config.toml
d_model = 160
router_score = "sigmoid"
normalize_top_k = true
balance_bias = false
lr_router = 0.00117
n_kv_head = 5
vocab_size = 8192
norm = "layernorm"
norm_eps = 1e-05
positions = "learned"
tie_embeddings = true
init_std_down = 0.0761
optimizer = "muon_variant"
lr = 0.00852
lr_head = 0.00792
Below are experts of layer 2 (counted from 0) of a mixture-of-experts language model. Rows are named router (the router's row for the expert) and show model dimensions 0-159. Each number is 128 + 32 x the weight over its row's rms, rounded and kept within 0 to 255. Numbers have three digits each.
After each expert's rows: "comes after" lists some tokens at least twice as common just before its tokens as in all text. This comes from a sample of Wikipedia text that the model never trained on. Tokens count by the router's weight.

# expert 13
router:088164086153072104161112111081084097146119126089174077096091142128110168167126153137087134197149180132119112128146142143167112133096072144135083109144090086172117108136145076170107070132120135122148166128168123119166106112118119139115071142134070148157180127188146110101194112109133120103140150182159170120136179114128069053143164104191113139153119118128119125128155154114154117080148119133161121147115150120136169252136107132095152132134136098115172107199145069086098123109157189
comes after: " |", "|", ":", " (", ";", " September"

# expert 48
router:140141121160124118170123124124032138144162108149179118162128150089096122133106110120092141094135127111165110106152147136119126109136079105101083155151121104134158192112156115166107089080111158178124152088120171108176125179188127094163150144177168133123089130178165132113148161089108135075151127102150110197179138108170129093086128066126102145097070171153105141164114094099122141153187129141112130159061148080140131182126066123116203191135115116152053119180132153156149064067118136
comes after: " a", "-", " the", " and", " an", " is"

# expert 17
router:143171131150138103088097086144103109149177074141170110130150166141144124150104122133097146189154152117168092137111170151202159111143110123110079118074097066138194114122119124069167102115138167158107175112131156113136147133126098147137071117113110178156111126131145167109126140129153115060079137164151142131114139121129056080179188067191075121114118105111143117166096104154112106152139031116131089149139152101185170160168112093139152108117091121111177111185145116140116044131095193
comes after: " |", "–", " (", ";", ".", "|"

# expert 44
router:141137093128065110126093101123121165143117113098156068087142147108200156160092153132075177156157108094134096101084152165144171168129089167142093141118106105154158111114123112158133088152125131164124146076153118072152063172160178108128084184168085158094156162164081104084186135117104155107113171183082132177133165106122063099194185091156055165109105150145141100154090104148140113125168101105094139172110134140147185173128113115139146147130090103174131100173126139141143063155149132
comes after: " the", ",", " in", " of", " a", ":"

# expert 15
router:120160100127131079139074081100111123141148100119175071082114150071187102146113140122087154156159125076158072095111167158119147141134093147117107127112100071178157124107125093127115123140106122141096190060175131067171088179139155129168114158150117182135116127160150119087174161087117169110108147184099159145148158072160115100136178084152070172125082165125137130168126125176127115131194096094148158184098145107160153176121088127147127170107106080203156085173165144130100106153127157
comes after: "  ", "|", " 0", " age", " in", " 18"

# expert 73
router:081122164158133054121087117084117161201142113154122119117187175145098072164079188121066107163130123096153131134130139122145112171127139119126131079181106144170127090053139088163175140184119164116189133140136111122098135166119130151120094108115163133128140150147118109120140167070123143102083151115118146166112191167206107084150085128147075211144116143104112193168132137126051122083139124151087098145068124129104150118100095083149158113134143109178108132128140119100123084099085181
comes after: ",", "s", "ed", "d", "ing", " part"

# expert 46
router:123159100119126076148062074102110126143145093120171060084114149073185103145112135118084142156157120073165073093111170157113141141132085149116107127119096067178155120116122093134121125141118128145095185062173117066171083168142153124170123153146116182128115134163149117083167158085116175105113147175108155146145161088160117099136173083149069164121090166120138135162115123172131118132194082097149163173095143106165154167124085121141121172106096073200153090178172144135091099148127155
comes after: " the", "|", ")", " for", " a", " ="

# expert 28
router:148163105178096078133089101102122103180092109079145079110142159089111134168126098064077106178136143124187092090147168165122148102122082175102113075091131069169130148157083143108094103131119158127189180098136148110138145143141150131132123126164184176107159056142121135085129159112111170125081131160107144121082149094138131071111149116165128174138121156113133185148156127189072118131138120074181065153118149110109117167152108068195115168079076102141137117134148139149126061115135182
comes after: " (", "=", " \"", "\n\n", "M", "D"

# expert 26
router:077147217131116116124073099114118097150139102113165120104076175143110139189197134101083134130163183083188126093130104115158096142165083155067099155126105103154093170103110143108153117125140152123094146124164134135226110134118118095101086120130123152120177129178119089101084142092074229145141135151079150159092151112143120052163124100162139130140105116162190154138135138160128135100144119159134085126106150098106130121151141145152141144145119147160140062193115163095160089117050106
comes after: " the", " a", " The", "The", " first", " this"

# expert 19
router:133161157199051069136096097156096153229180109112132094063096179109117049145101146129095154135155124115142048129123141139076154124123106161132116157099075132147143078079104085111131161141128166152200173114157122095137157172113161171128109146139122157163139073157169155098143160095133166125123168130074127151111141117168114125167126081073115121153125140107181169121116102199105082146177159085120141196142150097151150175132104126121138124094109130167124124154159114119137126101094146
comes after: ".", "\n\n", "s", "\"", " that", " However"

# expert 8
router:072130164183126128078122129087153125118103114181146152125162149094153078138081144072128173202138158105133064091092146157103139200107121149094112112136109072121138137112103086202129147136148141156121157087139103108197129146128126179199145120090147139207199108167113105085104175102140101077058119182088166109154131132139086149124107125115125117123141131085092133174152129118166138068128077114152125116135149101168144151147137154148163147106055152117099094125116184066134152127142167
comes after: "  ", ")", " 0", "%", " —", "0"

# expert 53
router:118154094121128078140071070102108130132148099114173066085114147074179103146107131121087147153160125078158070089109166159116139143142093143114099126110098074176158117105124089128119126137096128142099181066180130066183085175146155123166127157152120180127112127159158119085164152086116174108102150181107158144144161076163113102132174081153074165127088161121131137163122123179123118132192087097148154186095143105162155176122089128154132170103101072199157085175166140129093106144123157
comes after: " as", " is", " and", " in", ".", " to"

# expert 66
router:095118166158122117141090106139098117113152117132155096139115143108166110091154110094117157140153118124142096133114204101101117140155090172111070129137089134202155116159133128120136086177141157130086162086127121108099107234136116081168087094163144119130146113174138130107140119083129098040127096202099208165131150085162118133173120071075115159128100159085165140149170115129108163112181125136171119167142180049120144153101109066122148147148109153121156107183176098108080176121107160
comes after: " |", "|", "-", " was", ";", " ·"

# expert 64
router:056158107161097100149098113145096056117148146150168131095098137075165103106131126120078122100183129074183094140140141167182124168184124218104109088100099066119109114130104115151095138118153108128097152076150163079165140110161068150161104177125116168130089130120127145073137121141064174048126120131130110149147172104164068119143144089164135155149110145069128121155128111132056131096149151103149147129082119136132208194126095139141136138062127114144175098170109111109130135159143128
comes after: "\n\n", " \"", " (", "=", "\n", "-"

# expert 11
router:122161097123132077143075065093109127144147100116168072088119149077179104139109130123089144151160126076159072091109173154113143141136090151114102121114096074172161122111126095123116125135123128145099190071183129063171088175137153127167125156154116189135122135160156116077168157088114172110106155185099154142142162075157113104137173086148068174126093162122138130166127123178125117126191085097145158183096143103163155172121081128145130171106103071201152086177164137135094101148126157
comes after: " in", " Mart", " gu", " ban", " land", " R"

# expert 50
router:130118111173127109136087082118092169135176121186131078136107152068143085092131156100103101131144150068131108128143167148114105132135113156127079068096091118128156134181082125169187075105106086172107179096140120078181105118161173136189137126147168152130163117147116117125132150117062175095150185153126127183075161108188068145085110108122120128114078130097184150172128106171088100145209146071099165157128130112163188134084118128154150153121133066149175103161128092106117133103121138
comes after: ".", " the", ",", " The", " that", " where"

# expert 0
router:128130124151135119160104090114083135140146080197162107090145129113125133093164137073131107208155174123086129133065138120176148161168101115136071116103129081154225094125097112155115133153136137154110181079133074110144110176136079102097110141134108157102129089161125119129209167124093116101143117155096180119101124151102155105125198046182148159129137174168108141159172100159113108071151072060151128144103164105168115128148115071112131093093115114146098104138150121125088135155064159
comes after: " |", ".", "–", ",", ":", ";"

# expert 24
router:150118164209122128166090133125123063122152086174152124093119185143156062182075156144110098106097116106158112124104104136176152155177114145066093139115100079153104111161201106142097086076145158138137142145158114123135079136154116121185113127212110146151117129141110156021130204117123133115125146150095172110064148133104110103152104143126118131116114144105139171095156078130159175099147108135121114155093122139184189158120134139112159124081090138096118125174090091121115118176081195
comes after: "\n", "-", "|", "\n\n", "  ", " non"

# expert 54
router:143158130163113099080093123135131098119154145048149109155112190128132139146149163114106099118153131074132056136173118134132151119162132108097150163119108102106128071140153103154166129167125158199141155104147142072151097124182138148132077123164110149177110079136122101113171167111148125159121145177027098111119182118165112067114145111104112182134039118166164145117129069168094160150122081116105145102135163071166152163084112142121159225120133083147122128142181074129097136149101133
comes after: " |", "=", ")", "|", ".", " information"

# expert 29
router:123133155175108065085104065096112135166134119111171123113168198118119095195095132081101224152192143123190128071111132159126133070145106175113057127140109089141143150111066082156150077090100194147145137076165165110159128184113138144126107129187091147069177171118091109107173147086140141117112175124139138174169174131196133139109127129131083133104145094153113102126103116087085143160148122128096095133109155092115175142161162114132150119113117121120145140148105076143165133087126117
comes after: " of", " in", " for", " with", " to", ","

# expert 37
router:118161103119130079145079075098112134141146106120180072089117150076184105148112135127084149157163131079158070093110171156128149140136092152118100124106118073171164128113126091131118126134122128140102192056178132067177088177143154125172122152157113185131118131165158113082167157085114177110114152183108161145149160102163117105138177085153073162132089163127139142169126122181129118136194090098147162190098145114160152173122088119142128176109101073205152083180162140131097103149132156
comes after: " of", " in", " on", "|", " for", " from"

# expert 42
router:118159104122130079140066074098112132138146101124170066085116152068182104147106138122088146156160124078166067094108167167128139143140093150115105130106086075170157123106125093127118123134109125135100184076172134069175084175145147128165120157156117181128113130157155116085171154092120171116100150189103158143149169080159116106136168080155070167132087164124137132167127127184120114135185090095152160190095145112164151179122090130143130175110098075195158084176171146134093110147126158
comes after: "  ", " Pass", " Inter", " Part", " Or", " Val"

# expert 36
router:118172107095122086141081066116110110150130096135181075113093136082190106172109143117115167144142126099123061094131178144153131123119081132096126087108106059173142098111124086142140133093099154142090176063168136094183115167146146129169141168147131191128098131184165114075160139096108143120114133175109143157114170082163130085143196094163078170103112163119131134165087140188107087165175095124157135164091134104155137163103077135127147153084097092210173093192135123128131125116136132
comes after: " the", " a", " and", " to", " The", " his"

# expert 32
router:140089129144152136094080120129129115137125143116134028093178138112135102116160139138098136143197170090117136092085142160161099208098134151151120132100093111160154166133121124137118062147137091173096151123151105139144084124159160120130122174184129142164165132199105059114154108125109207104112111185132154125155128103122112109194123092108052122145030146074129098128152128200129148147162121115118115122115165134135134179128109180144116130145088101134151088134185117065114047133143163
comes after: " the", " New", " of", " United", " National", " The"

# expert 56
router:109175106127122081164068071085121119135142091124172069093108157078190092153108147124087144157174117064176072084101179158125133137143093162105110136096098070174165134130134088134126120132104124136097178066165124084157082164146131122169112146132115183131103140155159104084157157090111174116102155170126156156148160083162105079136158092143080168132085156132125127157122127172137104146186102090148176171101138101147151180106087122151123191101100081199144088176155143129091114140102146
comes after: " the", "-", " a", " The", " and", "rou"

# expert 78
router:120160094117127083152060072101111125137149099126172069083113152071181104141106136124088147155159127073161067090111169149118144142139084138122108123119109075177155125108120090127117117137124126141101190068176132060182088180142151122169123156152120182128117137160148115086168152093106173116103143176105160145146163082152117102135170077148073172129096174118138138164118129180127110136193083091140152177100152105166157177124083134144128171103099077207153088161164145132099108148124162
comes after: " |", ";", " 0", " 1", " 3", " by"

# expert 69
router:116164107114128073137065071096106126132146105119180071085114149073181100142113125125094146150157132076163071094112172153122147143133076144117099127113088071169157123113124094130122118135113123139094185053183118069165090169142150127161118154150110181131116127156155116087165157089114190100102151176102153139138158079164108105141168079144067169130089158113132128162115123179124118132185089094148158189084152104161148178116089124134137169106106077197149087176166137132094106154121152
comes after: "=", "\n\n", " =", "|", " to", " every"

# expert 39
router:121160100123131077146072073101110130150143100120175069087119147074183106145115137126090148154161125072162072091104166159120144140135088152115106123114097071168163124111121098134120122133113131147098184064181127070169091179140153127170118156153119174131115130161156118092171155087122177113114149179107156148145162080161117106139176087158068164121081175119132136169124124177128120131197090089149154187094145112170154180124083130139133170105102079202153092180168145131095105153128155
comes after: ",", ".", ":", " at", "\n\n", " to"

# expert 49
router:122154099127131081141068079101108126145143098112171072085116150068178099143106128119085150154159128077161064090111170161127145145137090143123104128115097075175160122109125099124123116138108127136095182059178133062171088175142144128172125152149116183127111128164160111078165151087118174108104149184102153142142164089158110097135176082149072166122093154120138140170124124177122116129186088098147161195100142109161151173128086124156124174109103066200155086175168142131095106150123157
comes after: "-", ";", " (", " \"", "–", " ="

# expert 61
router:106163208134124138160087099140111114143137136174118086129099135046139083140110138134116162125102133121150106036126126156133183128111116144112131164146117097133111113111156098180117088131099117122164151102149155101151102149122145139131165105202103163119137170158107118090163114092120086155167147144097130225081191094194137167126091100124087174100113145110127142176111091144115179124181136162052219142073149083140108106123093147132139117166087097132152110144112067111124138208109134
comes after: " a", " the", " and", " of", " an", " to"

# expert 38
router:153119159167148110164096091075068151128159126154149072090143132127175117139123182107061175117172166101159131142157105170123112095075094169156136149110088107112164131118067121112130106216141067183128143115150089064149137098115137116142109136155096156221162143194169104117123151116097141092143140181106139140122125131100114150185163041141117127144067108110143126163132131155086085088163106114054144133092184093111168147111136126144160130163144135104118147171142105134157110177089158
comes after: " in", ",", "–", " 18", " (", "|"

# expert 47
router:101154083151132096130125095103148084094109108165124114146084113100153115152148112134099141084190137140081094093061175186159120127145107090082154138136141102174178093180094085133095105096119131131133143076134141102137077132138102130119070141136108166136144130130117112138146182113082125104171110137186156116112173124196154156185096130100162165118129146121142172167069143111118117158144056140143149122130111082152169140097123182106218128048104149147126093200120043169107122120179168
comes after: ".", " |", " =", ";", ")", "="

# expert 68
router:104151107138088102128071079087087115124141099107160058098118137077197122125123144121078138140148130073150058085096151155164163157145109156136106108114102088182156116125148108129109161123134152150118187059176146071163071166131166128158107114167146161101145142178152104088151141112120163100104128185094154168155177087162105119144157089136084144114092172129132142157084109175137110131188094102141149169095148112153139168108087143152120163100091079215141068170172122136085087131117146
comes after: " |", " the", ":", "-", "|", " of"

# expert 18
router:097140189188088109182102088142078110141158100120142087115160137115163086122146161060092138158158133109190087109095160131124134125126050098110082141113100100139167160067095105156095121149145122138130179076175088095140093160117075099150183194118106145143128131142090125103116139102100125086143158181134157162173170085184141113145169130166105140112112137117153114155127128173188112092173044098181108162090179089149130161182108154146136149160095127188164107137140113086111117156136132
comes after: " |", " on", " in", "In", ":", " In"

# expert 67
router:120129119124109100142087112145113119132144136122145079075131130098144090093125165166087160158169137104139078091042175147144153145120119140136084162110093104176159091106124125169089094153125131173118166089151118085126090158177153133134130192161183162113171131176135078096176128121094174099114135169098130124187157089183117098113172084118095150167098175086149152162079118159121111131159137065124157162091157112152167168168095154160140143100071125199118055151155091088083075143139167
comes after: " |", ",", " by", ":", ";", "."

# expert 2
router:138142104108146114121099106098113162175114136150181093127094138092144113154151207099109128130117129081095116107140171162113102136111127127065110099108090104147124151086084101118060098117122147175117150104160136091175075078115194102181125146239129193129133119210132036120104155103093182123126120170058126108162161109149135121138133059187080154130094142142147202179142120143107171115140162119107102145100102118122150116127118124131153102095107141122089106145163119123192129152139162
comes after: " the", " a", " his", " The", " their", " her"

# expert 41
router:068204175149085096170125134163123058181138084139165069127129141138128119140091141077103093161144151128090134105130170168158112149142130110139135085183112110161164153136062129111123168139109138133152126095157119131161142111153110211131149201138118184116116088137122097115155179065114084150108115125111134152087167113105146157149121115135122159168125098081114121114157041131137069124127115137087091162085140104171111149159070165179102114045153165152110101117163153108075175179127154
comes after: "=", "\n\n", " =", "s", ")", " No"

# expert 76
router:090144122137136145151113118123138137151116131101133081135093113023171088118156093125080135118201158107126093093058141154122132140093121204154129162140130105211097142115179094115118115132122135153112191091158157066141096210178136111131100143114146170108107148164146139095115113139099129128150139140108097134176158057149072093150133125126101125181096174117141109148088113148084088127171133073142156143095152115136138172120090155126167187102109137201168098206125111131113055107136130
comes after: " of", ",", "-", " the", ":", " and"